Weights of a small mixture-of-experts language model, trained from scratch on English Wikipedia.
Training: a variant of Adam for the experts, 441M tokens, 3407 steps.
Below are experts of layer 4 (counted from 0) of a mixture-of-experts language model. Rows are named router (the router's row for the expert), gate (a neuron's input weights, with its number), up (a neuron's input weights, with its number) and show model dimensions 0-191. Each number is 500 + 25 x the weight over its row's rms, rounded and kept within 0 to 999. Numbers have three digits each.
After each expert's rows: "gets" lists some tokens that make up at least twice as much of what it gets as of all text. This comes from a sample of Wikipedia text that the model never trained on. Tokens count by the router's weight.

# expert 2
router:477480430486485504500520545487478476476536494537523543494513492499499533497481479488500474470453450551545489482524492491501520479512486482515503497490514509520472452464527551464490453510529471519505516511518480513475476529506516516486524513484513472482476500516487466528505522508475483493527510500465492506493503461475566486502516489471471512504499508474490459512461493520512504521497514486485520555506496484524546516537474551522540511486537469535486492495479512506468496472503476531469503532475487531523479459509516520505447452505484482472561458498477512487465535525497469480
gate0:529525500498512523499469512459513535473448467482497522507479451441507495534460492505551499528474481531474494488530530484519529464534500495488530502506483477506472492531517481536493478516509498506491513503472506510505499526449457529473524491481497508472531486526474488536527458460492496472482440475494504495554525526471540483464458542473481510508518490527501534505466490507488518475503520535509496498524566511501502505505497483515485510503489522535477539462478547506470492476463519501487513533524474578508493517501481525504471483485504531528503472508447511507545476485493514495
up0:473523446516470485522533513522467501487484471505523511503493504505499473488551460511478463474486510500538499500506504512492478502533493504506416490500501517513468522523506540457478523480496527500527531439493520431493498524542492457521517495517472512522504495496518541519501525491515516508478522506488507539476520481485458508511513515536537489480493503463545489494515525509553469497469533528495475477510502507492480512509446497466511534479497490516485518476541464470483502545477427482522483475466537499492520475505481433517502474454513510503526491487514486486487538470482493533
gate1:547517531489534506533509495494455526468517514524493560487519505472490451500507491460531486464478535452477488505514530499458545479504506480505494487503478541496500498507519482500508460558465474527474476473512501490517509504540512517495514561489493506466487495502509511509442523484532532490494496453427460510512506509537521496499513520426478514545490512479461488490500515453507492513505468513479526516524503506458433488503502490501537521518513501497574501507508491460530515482474512511503499503502536533515476491457497499505521520523512485504503485502525487512479511503446523486
up1:474489512543499491465497528520516505506478472512493452526491491525515482474487524491466521481500494536491492481546502480509499504491516501513545536533548523541491497495529504499510530459493511439508495439538461525513486460487519498455531468490535479523525462524531522485517519538537489493477521533531553483518511468496506486471480461533519482478492489514493494487491485489496541471504499447544463465519492509540523471514510508509460490480484511487481509525488495525533529523512539543509474526502461485504533473474524508513479470480475454491493512494555513510439491486550499525
gate2:492491512495512480522498499501506514513523488463507524508484469474472489512467540527474462545521511494495569568490554470497539488461469486476445495469507496505483480509533529481532510530487496548553522540499492531496482460506498501477548479492481477474481498463518507490488513520480468481471520493466472526541455467530524477520502531484481506497487472533500501513485528529479482519495514496516531484507529464494491562470520511528540519502493468476517527476489489484522502530457482511475501524490503510456513502456512478493530525527486483529543484514503484505486444538471525537
up2:530548519483490456487498492478509493481513518509498556506520507468545527503509483480570506523499514425502470540519480480474475495510525559514529494523482451486492493490464495508475508452498508498471473475473487480483515490499525533514449515502511502552450509506517510545522493484521442479509505533533482493516561519535478538495501515462496487507491503512514508492472506472518503481529454470509478464518494514477485487491499502449497497553546507507503509540524452518481508496534510476504480492541482495515455495473509504477498474482474516512484516517516526499502560498540524494
gate3:463508454454480551473486487500488485481459505487542481528504532492441585481512467509496475481513501520532495493476477499483495483498511489501474496516509485546477494519475551528447510510520538508500512529484506478477489465512486508496464468484494520470484487538531530527500487500500491468464526480445489517505518499521508434516426549488458442485497515498504514491522520476500550494498500478500510501501512506509508499511484495514525530440515485480480499467468523519458504518541526495486481494492498546521490465520536463478495513484551504499513484471503511547490510502481496503
up3:520490515509510532515477460461483492515506504497506520460516527509568514493493491474495534436538485450498475503504499497483504537482504538437529519475484473480510464478455502449525498552490502508499508510477440464476533516528495490533513454510484469495490464521511487523522521562513524470487510509519492485499499496513548500509506510478497479502507504551498473502538502451503487551536491500480502496487500482477518481483534516517493536518497512508496446524513539493467479491514556489508444526541508473517472479536455495508504505490475520504517516513500532514524460544530505511
gate4:495511510534504540518489483498504479518475455520499474481532467468482467493532459511519542494488496511506533481501448493548539496540481474535484525539492553485464490553524472503458524549491502498486503510469484533549506536530491506515467549492536458478507514519504496477487526492475515518515514481508487528471483519455462490493524466477489512495503504493465474471500433531464503510530499507488503513516542517500496542497507483488540526517449511529483522553509526525545531533492507503476483474529536501520528496505503505488502478487472444498497500488470461473511480501518497537
up4:471481522549475528513487542477508475531498501514507494519513461466514478479497513452491510512502503489490541529463519448500513510533468549480438469453503516496515511479505542506480478464486506496500491499493539470515515522537474486532472524510506529485492511517505486483524507495477481467473463450476493516478477458542517466518507467474496500499470518505487519540486526483531443480545494477459485516486489517498497495464497519467487513479494476440501505518514519517489481464453491528496485501524539535522495489511471491510543455465535494532520462485499449473528488519545503542
gate5:512517466519554488516486523473540534510532457530507492497492480468469503477493545502477483472484512498526502524555439434487552504539468504493540492502539485495509509497509502478503540492480484505555531479510491444466478475468497476527518463523513515476468500504522529474493491515505494503497516516503464512510510519490495485509529531512557512476506487498529530499460501485532480520554514523498515501518473496498514489489517520496508502492529472509508522498502510483515498527487452442495458536522492492535557489489498475549492504515456507470490454502555518508552493538511468488
up5:529458523503481445471461509489447459471475468518505474509514499469487524513491562468490541498506513485517481500443470507497513533494501509526495486533496502507484522467499455473496532516474541495530497461468556501523497523470480493503512467474452511490489506507482488517547474523506534477491486554552532511523516489525553544517486506531465491490498477489552523501519495470510490511479488492523497510480507517480494493486488492524500505491485526501497516508524463508485535518477542549522448499503492497519520518498526475529539492503521497465486529519435534493501468431487498486
gets: "s", "|", "ing", "-", "ed", "d"

# expert 4
router:549493497505526488491521532467466504507459479494493482491489563492515485471505516520475531541504516476470507496543488541524488556465467558534490497515503489498497527497482473491507516482514554482505460489511474506469509508501540509489528487514517522535528506507526492531523528514547499485509529523511461485485468454499442518484516512512509528482459543534527479459497521455516493494497516501482501462512489521437516489460463509483493501528470542502503506511542468502507530486482486496540480481561477468483481534481530508490537523499507483512492530496497499528482469468523556529
gate0:494476505523490558480537530503507525497480459535519474514480539518483492520508493491494534536501549511509515490510511504448521500488475489484506500501501473516467509506456493489479468488498463460496472565503520515483532505477477493515473515547493510518524514532485475453484486492485519526497477488493468504525502490554476484537528529463528459476508517500522479512492512520488522520470523492470507468518462507530488512473507447530486521487457479487520504511497526509550547544504492535479547505571461520524441519518465539496499504481506470464487510523503492497489451485546512532
up0:504528494517511550497538500520486557548489550477469485491523551548518513473509502545514502505499510510508516476439488541494517491467490524486546532499530502478469487500523498519451470535508497485494496495494495460492471531458554530518468490481495544486528477518461473536532510484494509474498504489478493475505507516488499492495522474510514508522515512517545483481502491480508483482504559548491484493480476535512537476495477485463528531502523472507471528506495502540558497521551470510485562505500476511488477492544504467498520488503477500466489548473532484524468463480498481474
gate1:513498536499469504521517445484523538469512508521486525475480476513512502459492482468532504508509519505523492479477468483536510500480518524507498520564492476511446516499500523494477498491462508485499472479534503515505515469516535490487508480550498482538461526510493523527527518485493527492522487511465500502489516510472491506514557493498460479486499486546497475478541484517505554518503492492479488571521466488473532507520527474490541467509491479471487511514536462492484438491460506525495514496484593504513451517488513495527527489455548455531502533517531488483517476478493525507
up1:513472531459529485502493517477543509434529523514475490476443454514451485447468477503511539477475491527511485507488452501505500512509532476488519498497507507497508530451530472478513526496505486491491504533492501486496542465488520475518531514513514497494440514476470468485535537491489480504535538476435464512495514514487513536525496505455465491469488510518500511496486544495529534504484512508538480492516506491518508472535527530487541494492550526547465501507509498522489478478433524496489484474505515514488494469472508502524516495500533485509502511524524453539483504443522534531
gate2:510479503479501529523491474536510514485476452486521571463495477487488497517519502484513533574520526496504495503490479478522497491503492523480482513497507479541481522492506479488517529486470502518541490539499533530505488521520531532515510457529501503490538552488563489506527511514459525483501493466501489454493522455484460517484467509518524501505509492516495466475492506504442471487512459509473484508514527537499517532460554502476478530483485472471503514490520457535513503525502487486482517498536463518457463518490496578499509541482546483552528492471532483487531505517511486516
up2:550491503560465483476461521481497521487517510545485458561496544508483488490494513526463526504482505503506502516483511516491500509479500504502484493487492459469509492533494489489496486531522493523517511488502564488523530479462485493562527491542511569462466538497502532491536493502535495500521529488550474530504531520505510501490527470454456486497473513510456487454500525508529544512491489514498454536492515488500508474507494475484480483539509545476562502484508490507501518479477500491504489444511510522505540483514502522503532499494469463511459511510489453473480467529546515479
gate3:497490473538505504472470473462525508484479461509528490514462490538537494524520501522468474534489484510512491487484458535485431528497506509475472497507508518497495507528505465474499516511476478530542499487465546490504487452490532493501513515515514509522528494480491480484495511486495473471488479516493445525514452528560511502541499559503484459462494518496490531488488534498483426526505492520477522519506517453483521542488485482492480492447444523497522503500505473482479492497494484528490488463548475489502486511492509503449497527485468511529526510497489542574500458490513517533
up3:536534532485495513525524539481492500476547483516519500513505549521483502523495523484550507506488505503541534484501543477486507502508482469557475514503490501476468495473503538512511522478444468503497499518534453482520515496471498534475459492516501484512469566533453497488509513487496531486523504485485533539496512510473473524520518489471530486504511521531498496476504526497521514489481522462537516473505499519488503473530512556514490524495521492484512479486556595502499487469475465503532470531466521502540497495479510494501543474532449480474512514507563506458501537495505505508
gate4:521506489533539505533489455472487499461518497489513485495529513542457493491493469476491516505473492501513473511496463519529476547486523498468481533487490498534549485478505455492496585461484452523495511518489437461501540491493519533498514500527535463499482512483485471507513509490505503471527515525472516522524501479510485525526526527475518525468521518485498515449526482499527475533469488497550451496503506502478537469472516462492514523501518483535490509545479523529441516497522531516529529515466496493494490537518514477494552489534528512488522516530501514473481450479479527516
up4:486537466510473480512455513509504479504480514508573509531502515512490522502468535515465500483473548528496504506501496515511453485508481507528516522500494514451497550496450524441474510499522529494526510535485508545509491543532533484459490461530500502489496506502501476482580507521499445511480511489543519522524491503517499501551495506515501504465521501509522535524476492490515490491508511441524513475493485485510518505506540529436500474528494467480452511481525538487492458501520465510491478489507469491503515467479509475449470495499480508459493469499472460501477477519559488498
gate5:530550508511500491529516529488499493500472512490459536473493501464522492504489430538537490507507483480495472519515496450485486476482484515505513475511488514539477429478476476509516493543491513535519536492517499520458472443520509506493474490507517527459494465476514496514512489457474467473462482495480510503484475478506486490451477523500498486516535518542507481537491517520458466466533480498531535442485527495528447512512500459509511498502510456525495505465496514501510532527506485460456480489506525528474476519507480502460486528518482521490539518530485502527493494563454522526
up5:490453467518485516464540454508484475546482470506502492512502485514501496479544531481527501481511509481533497466508485556493521537503535499502501479500515516510538536535518523479505520439497504479532495525513490504529490546517503479523516506563501462543522505496529487493490498538494565470533505498516507476495520493494494454476498486521519530500440499473512515503494485450526519493491535515431482539506500491464522493511484509509485503512485541454492502526529451502518496483515506534514524436539496470529503519502513518519491464490562522526528513504506485471517522474535496538
gets: " |", " a", " (", "=", ")", ":"

# expert 6
router:468540474479517497532456490522503528485526505439501531513464502506488523518464525503530500513527518509515500552480497443471485474489504465476469496502501527529513467547494516504524526514534498530469534477471523508528492502501474513497479482488466476445483501461474528518522493488438483472504506498493531510527521556500474482492476540485471460495506465508496500532523523541478516499553483494554495474480524495494459462512532520507506472529526453492454523474521509484490479522491489460497496533469543513465520466494516501480520516507489522513513459521525498497533500520443487520
gate0:535463510492453534503515551500501448500498483494531472488497511520477486496490510480505485508472515506470484477502524549510474474473513452514520529501503477472502549468497503544538485531493468527523496506519456520486509542434435453506528479497485491439486544505474531489479495524496560465458481481477497505494505486504466511458535484491528511524518522530485497548487510526500488537553466534492491505499487487519494486494521468537528524483471510505525494514517481479491520522492488565507466527506466511493529486471496445500527513499488488502495487464497493488477448496498496514
up0:470508499495502479535490494478517518531495489536526511487486431514517491488549519529559544505509523489511521522511479444498495517536535539517501503519494531516486455512500436533491485490513487476493489528472482489494493475517516508528474519506518498512521477516503439488482509489492492483519471512510485507495504523488530441486501513504471478488463521503493553503559531517521460419461515516495524454510478511499501489448481518520444499482496495478474538470504516512505492539460517505446526505481481499496453556511528526493501512505510493473493494536516492513541529512468482483
gate1:507500508501459480489502482513459463462478514538526489436490508522503511489496529504512491496523524493507524504493512464467499471506521521542514509525501525488502490521462500534460481526486501507508507534493494506520504513495499495517546525510523494534466513510519516498521510485556494498506560525515496528503504489517533478475514537488518513394511519518496532479547434497485522525525485450501483516494512513469468520500499465487508533465490533508508473509529448520527501515472502514502464488478508512513477564540530515542470484488521519442481521482533516436484467482514510485
up1:458475511514493504525495509477486516543482525563490494483507522464532479534483466506502494489489496541435513464510510537533475491536488482490534501543483508478543520554501475548479510535481520488509538492482521474529502533488494479498487476528514505483458498477481509523479447480543518464504524537504506500475492472480494479516499517496475465506484496547516524481514477508509547498452509442479490489491477482499496494500500505536523514480500474460471492447518471511483527489531492496529529524481499498536469521495513476514467469535525494506533522485547461441437508482489507513
gate2:519475499520491547493501459510474549461490517523543490489509487498495533486495512479484493534528474506507552518481452524470486504486517491495474516495531555463494535475484513530461473519530494481459454505516507462555499489504517499507535514475509504485487485525482532494514469485501529506474495486465504509492460542522479491482505489489490485502509519530500528471525451530476520527520505506496511499507461439470491509458509537475510522474497530497548445513470518519484456468480470500503532512532523551480464478492474498474479462455542482488510507483487540508534463499546485461
up2:503487488486482495504450528486519501503497497457542551500504456513514492501462484531516514455477512552529492479510470504480477509478559508483494505529489468507489472517543477520474513539508516476503469472517487500560518497521481502527500474494501495515480482481533491478457480493534531467547489480460503483493479518507520476521472508484490494549517530501541498498485449569445508417505465496522501507494518486488491527532488528492489512487507513483408506494518470525465483500471476475529491493509523486527537497495505510499511495544470481497498499527501515503564503493494483514
gate3:499431553504498466459522488519530482511505527517493485498536478561502505493519536451490512508537536481481500496499492493508468546477526500498529517486528499506488468513496460519562483488481499515507476463470510493527501488479494466536493513504481545503477495523507493508473508532496496519537477511495551461550500539537439518511501490505522466476524501499500518541520476528519505482477494495515502476523475457499436509498509483490475486509455506526484518482511500520511503557469517528515529514494530488492483520474476474483515486446494504512468556469505516525521450489535529457
up3:476539456498483463526485521505509511491493498501521471537500523487506523500487486566520474498472453530515495513530518508488560481532516536524489509539475502535519499497518536471479517497540485468514532503500520502516503505498504492427513485488494469504531536493512505526473481490511497508500542514551442519461455504481543482502509515503451518529483516482491505493486518494505459478519541498495509546484521505504515499529518525544528543513513502472550493494520483484466498447548503505473498495507510552522506490533541479497498450562507482481534443496482472483487535492485506500
gate4:508441507477480522516498461493537490518470487518512472466504511495533490531519451520539472479491504472483490491497507510533536462497506528478509508501517525502530477554512465551498496526491501502500496517478578512525499484468473502559484472493508498495512492513485473517443485487487492494497494479492485489514502505478487472511465490487464493528497512549553547470489498516475481472480457491486556561494500479531495538522490488500528495481505491486483558497512488534506460522492470550528478507535531489494489501527522504521465556510495461509532523504476462451503532451499484501
up4:473500521511490480492492495493504459482546522516460492514499532514455512495473518469456490470499513501513499538496502542473491485462450520455525531491488498462484506496465506482530548491504485475517481534498513529493486465475498456511497543487483479495519504500519522514548489463500473547535527468448520500516459505507493505516506500464472495521478502481436511474474499530519489494523541446495468515516490511511496506493511431490470504574502502518450504500465531530543495498477546521480497547458487527476487535482497537507485523468483536514498488496503492502486496503471551508
gate5:488500545474502482555495452506516458510483494480484499503555522495463517506479510457542511520470541513528527503510491501459489492525483514464491525477482527499495474467490515499490473535514497511514483523546502487486531502512475494486505541491489545467511526519503509518493520514481535485464469521484475513546510519521509480473502532456517500458491468519518505540481498491478526522530508502526556487511501500510495465500529505467536497525477464515519535454508522540468548521433506511506528493497495513458491490503507489531520519480553512530516499508526445514553440451477525488
up5:511492437516500512503564494484495507479516451540497506503481472527502517487551468529498508513493473471473494510507452526516513543502518507533519522525487497460495558498508485499507516461465505467496483506450505522492470496504525498472520492499500469504486467506498494479510481461524452517523495489532541496488510490470490508510500486547509518543521528519493496473496530511524456450476489504464479496520506498473495569453482500506467494472519517471506510526508470490506458507536492492434480506502517518527543508474495459448468475507456466491497510488491507474494545554517467541
gets: " the", "\n\n", " that", "\n", " The", " he"

# expert 0
router:522479509553510436485501471485507489489467499536517464533560527468481528479502511489499521492458514481474493505504510528521478494488502532495514480475505525497537523466496483457475501486507517497524534504524495498527525499498544501521471541528478514515486541524509533462529512535574477529490521517471463500480513507492509520513492519522503498460503432466520515492509446472556499517481482463471458476499513491437519485510495463505513505523502523465535484492496498475500520489484483470513507485521500484544489494544477495552493477509524511504454500449500495493481455453520509500
gate0:507507493429494502523474491481506492546528451537613529512537471447494523454524451481524472472515517511516474525528491495497516535502472520494517495500479500456518467462502542504497497508479511528533456490503493500492497499523510462494501462520521544496504501516488493449522516472519488517498498513501490498514537531495513454499519526502499506486492478477494490493529499465521514516487532486478491494535472542480485484451521501530478526461494490548505522461481524487474479466521501483493483495474507524510472529483453452526508528509476518506485439522498475502510523527514489511
up0:521469501491519561494496529545503501495508507471496477493480544483506534527492499512464511467517449498517542519486490512485525431443498463517511582482454468518502556515496507482468531498506491491505530504550463494494480495527534511500502505511538492474515474519497529532479467490446499458518517447519468516506560474494518481487513495501507480462516509539476479465462528502485530528463503509500474482482492518528544550506499548514523514521522503473492486537501459500512492481509509498478520491498509519508533479523487517490466463479509503494514497518502463501468482506535497532
gate1:514542494483516526519518461475499512459516528470530492479497492508488509515504511481461504518490501508480536512511522487531513477517499476540522505526478482512474510537483485530505474504500488495525510478538505492505542480505511485509455522476507485491452495518457500507495486482500492432465470512504447423515490490498474470499477505501465481507545492511533452451445568531529508488501491521504517446513539498483481512526498536498503531558486454472486512488458477500519546513498478538467517517521529515517474478492505544496537502525514516485526487471516482493551469516472535521
up1:491534463508490544516496501510468501467491534496511470476479491513509502504487529492490483477511482523510503511475538497547485477549485476533545492541447510523475504528484486512474443544533467511506529510532496473508508521469504489518467510494529462511489515517452501485511461500519491455485456522563468507515520506490500465502489554477452519469476505515515493486491519526491507508496512517485518530496557511464493494495470511550473520494492500426482507476500472475472503524506487503486511507510426499522453477537487531523499480534565538493486544476509504495500500517489505494
gate2:432490492498539471489531531481521527482486483516477477531494510467519490503486530486520485494524478487520499506498543472488546501525487460501528516487520516494493476489503483500488526513508519548529492492424507459535511482507516507450489490486559513473507474518483455503511468535491433500486485535476532441530508520504539480506523528526501492483502499544501516447492501538489498528471480510507494491512526522491499464502511481538515477515515494508510511463498540527456507496581523506459455493468497539522504510496492505523452538502488536538477513509515508502504506498500479551
up2:506475495524485467523503468486460524517493527482506538515505500468504516501506484502501508504513506531511476523457532491533443553507524487485518487464503463521480475530486499509487480513481516495496484481507473564492477541495534483548432511573514493529506499494536492524518507497541513531494470442517466488470529514506481494496518519471497502497497503490539454491500516476528472480484523499445500501500492531478481540486542511474501508476459529502497502530507489540521514487511504511539444443523475471484504469530520507482530510507500517564552542497504483489483467514530517473
gate3:528476523494526515520492479468506542492508445516494480464491514466474499499539487498507504520512523506485524495528507485474575500488496511534458526496518495505523500528531498507471444523539500481529452531518532549482558514462462474503491514489503535446479443486516494504522462536492446494497478549506497477531457527480502492481473506506521544523464477500518525475496502503501470481559466533512460484520513530516474479463509499483474521485542445508487505466508540487492483482491500487473486499508515526498526486510497469524481517523547474521509473458519514495506502522501504481
up3:488491518519462490512512507510482516468536546499516502470478497545474504474488539512540527528491502473498497518468475491457530522538505505537465453553544516467526527491495533504493464517478472494558503475519524505537512490500537496466477511498471472527496491507572512508516505534512511510524545494527475517470461461449519531505495485540519490530514502511513510525526523499518534496470496467480506496473496530486444518543502496494470558492487499482493477495530537486488484477521494516437532498502509502469469507498516488490535459498517504484547509516483515458537495461483488530
gate4:499493497503467485502490469479508519520494426524504509529536512494485478479494501466477468501503530492475534515494467482509461522479544529480527471521482511513506474507518477497509473526519497487514522503451530503471521504517490503514489501522508497502564498533486483471496527460506510487480481558468469488555503499484496446486455517483494488477526488531493479477456523480497499519556472489477480482545536509507528530471502524550525484480451508482534528582509487484475471492460525499557494531488547529522483492508506493498490500503488484514484461476536469537500465514534518521
up4:534483503505512516519494529484486481510488573483525497469471477485513536495486533493513498495501476506512488485514526509504536501545444499528501509497515480492491516506511507539501552465479509498473474489541476501523525483495465461506509493499477506484507505460521551534502469521489477509496491477539537520468471483555500527492531473526521496509477513473498527515538462541511496468460555481534486495484457464501477494516513470460493527496489479540498499439470524503524522505540478500451496478559457477479500485474465498503521480500507504487524556487442521469482535478476482473
gate5:464509489521543513477497496462502533572521503474518502554512503479517492506512502476471537449501516482519501562487496490518508520539483498464509483526469495513489494516546485515481455498548502490503492489471520573481495536483501506495470473517490482475501476459548516502498417522492500507478513499476511457534493531510512456490487499513530507500503467522517490469511476480516507490497481558491495463514491457522517513508501512518530454504489499504475531496504452507531551511486466530503488523510497493505550492468508517433513507501515527504438470474473503475524497491489510526
up5:460510493543531477511510522499508493462500548478508489513505480462520541531500525512478490536535465496508527506506477538446513492553510477492511500521562544549499476527464513515475459523519456501537444461466532514500522490514503490465486462483463500497484472515512513503493484502473527519507486478522557498503483509477521499504495458534505489604499493534530485501494496519495489482511507506515495537486521514507450520502469503470543465491534533448521484501470503520466522488481478468531511469481502499501513507484487484494500523521517505484527543504506490522528536480505471495
gets: " in", " of", "\n\n", " at", "'", " from"

# expert 3
router:503496553494516507494507489513489534528519479525484468508540475504487463470511517525530482488478536471482451521449530476525527519530488533469461462514500454511495513462494503508530513450455486515518473469493473505515486441481502505519508508499532507539510493512517483450486480499509481504482509509543462541494449484483485540504534519469547516500529538484558498496476481459501481463524490514501531519490480483515476498507505519486500518471521528510526471553489504473518457490535515517511471484518506491513515460485491503522473449549482470502514488506489534460519508548504520450
gate0:521513462488481541499448504492540531538489513502532503480488561514481500499493495496499509513498492501517572504496500571529480534516487487476516502470447506497459520475493499535501522487438525510549472558479473457497520498504496523479478499509527482453511542517511509467495494518522497528494521503517514499518528508502493506497532497502474443477512491505469505491514561484514517529460489537557538560506495499491490491464515488479491521494469501488482514497493471518494469491518501509482556468521528476503505496505539514518512462491494460468507522460478479485490432484478487518
up0:471503514502489472499506501502484487515521452521502493520498484495490492472515516520498490458507521497501478482512473455488553520486483472505487458497567502493509494535539505503508477523552461483487477480533505529452492508485476451507521471508453518524485476540505490507542512507491532506477499521512496485527484512481507480479482538498517538502489494494534542480512457533497489459532491527458471522496536498463496547487502530542544483490520467531505528478519509479449506547488489495521447517446455534476501517446484541503507536500521515501533494515541498513510551536512526473
gate1:493454494515479495542512523490551481519539492512527500473496520529486515509503508498519484512490494529520468482483511494526493547481491466477535492495532476458439502478532485538503504464458468454482510493507470506505483501449518506475527501488488545538498565557469447516498526537492511510513495524518498535518489524537506512501478505515477470490529459503488548481571495497517516474523518459541475477500499480503476528487501488500500516481478488515516486503500509489513489523503517466466505467461487501505487542509534529550509464519512460495483509500520454532488565511514526546
up1:515477491509490501553492503544563477492520478483509532545527498559474522554475507493500497560505470491502472484466459519529506472510502486478507449519519501487503510538481516467519516474469502457487538525480438491489482495467534508472498488514447498482506491558503486505441482497512471492503495512512542509502542502482492513539483496500453481494516511456514529497510479495492490496474512485516475492518504525471548463496514520533507488517468492497498514542524512521493407518512477488467500475509473519516502499527503479503507483540494470500492532528502444493471516501526476516
gate2:493481492488463513540498499500528480479480510536534500473463506520495507487470457491504512529457453511487495452487475485501498505494519465518513447481525440494562488463496500453493465495500491512488547491526546459486479494509489532512517523542545490525507500459520515498519510500475512449533497477536543551468496506482531503498481505505504496476439492521508521510517487557477492505442537516494482502498534490530521528527480478523505521508469507531484510487473492528529516558538523488494545480500533516494483472510492507517462493484512471476500525494485499544487492539535466485
up2:481447446493510500502502564497557501505474471477524493493497471500513519509485520520488536501508470513516514494544510512503479517541526505516508446515488565535477550486533466528476512537499451520487526484445480524502505536546486516442524482519461487463490474501482510504493450461463486531537523482479496450490485510529492455478505523516502453494513480527520491498453506498503496480476504553522531436501512526512515518513480501476475483527487503528464501506544478490475502475494508502485482516519499505492482496468504507457539506493519475541493491478497507516535505506522513488
gate3:454472504457472491484511484500486426536472454517475527525481503538509492506502536534481470529428473495514522474532455541486453534487542513531489535519477513495512534483479460522503473492496497524480454490535507500521525517543483465506502466513508479513510549503516488490522511459497512506494483525481534522517474483500457504490488476453509492486467506523502488471492495470483510474512492527509515479517514420485511504535476502482535476479517501497484492486486459458497517451489500542509517485498515486484538542481471469458515494467495470505452495501516528526511499503498509529
up3:518498532460486502531505478516481472530493457471526536478526463496511497505479512475542499499488515492481488486495470478548499571488517485477510492515505483498520477488497502521485503513493505499486485532536483486514502516551484472524514500512529487486518557505530512499472534471486516473517494567437502503503511489467431490503526516459497505448509526520518483506419501454478471503469498518504528487494496488495471527522511501526527478520522520507480508545478447500542503535494533497492507465540526477443498475499514498471505444521545497490487490515485479490468509540487507455
gate4:498515497488500523531478546479521500508490489536522491453487486523523482471565487487448526520531511496522450495473521528465481544467517507518529483521461443506474477495535454487496536536446489519490491485447525500520519505484507489522494512512520481444508538503490497473512501486472531491524477517461495506470455490506533489500532510507500485460463495491483498497538492529503488490505497528460506504497463505486473521476510483507467438486476526503501491524518479476544503492442500510539507494519472503451546511460515514463527496494500511550468492537508501546486501465532501472
up4:463522470469522508490562533469473522489517511486478523478483482507511469506507480504462495508526495539475520487514474472454511483488487524498522528508524535531439497464490495520519514559496511505455518495529487454487498481502503434535531479501494533461494478490473507517553483482468480506488471509516566494496506503508498454526516515505519477501515481536468492519531505529466523476511522526535513539507543485473511515504483533527451478504526486496491493466464474491485507489490510478501504469439466566532516512487514521504457499484519506511514478448498504525474536521504478529
gate5:511501500506505486518526468473526463459458528491509507494529486494491513474493436491495493507447512508576476478502520519514502514514546483491515483480518476544492503485506474494478480476473552481497455530512527533526526512529490498522509507547459519489482479478518496467480503507506495521516485469503484483483533512469495490453500509517533505490457493505555430560477479482541508474504484525474520491512511524483519498481508463519543481474471485522480509507493451487517555486507470514494508486517490516510569485532479550481504501524509479572535494480499495494470495506531522502
up5:493470535477493524496492487491478529552515510473498508489491468513520492446518539502526474502533482461502542474507498522459499523515465503492498498509523503518482543497485477501516516465479498489508500508483505477526463511491520516521486493512569508511514505540515500517528522505550495463493503539477490519496507529521449544511528496473470497445531502481536553465534505504527539519487518550449479498503486470509483478512554518553505522507499509477523502494514505553514501554539480436552496500510555491492490526492492523506546466505495524499538539505504523495506492517525460499
gets: ",", " and", " to", ".", ";", " or"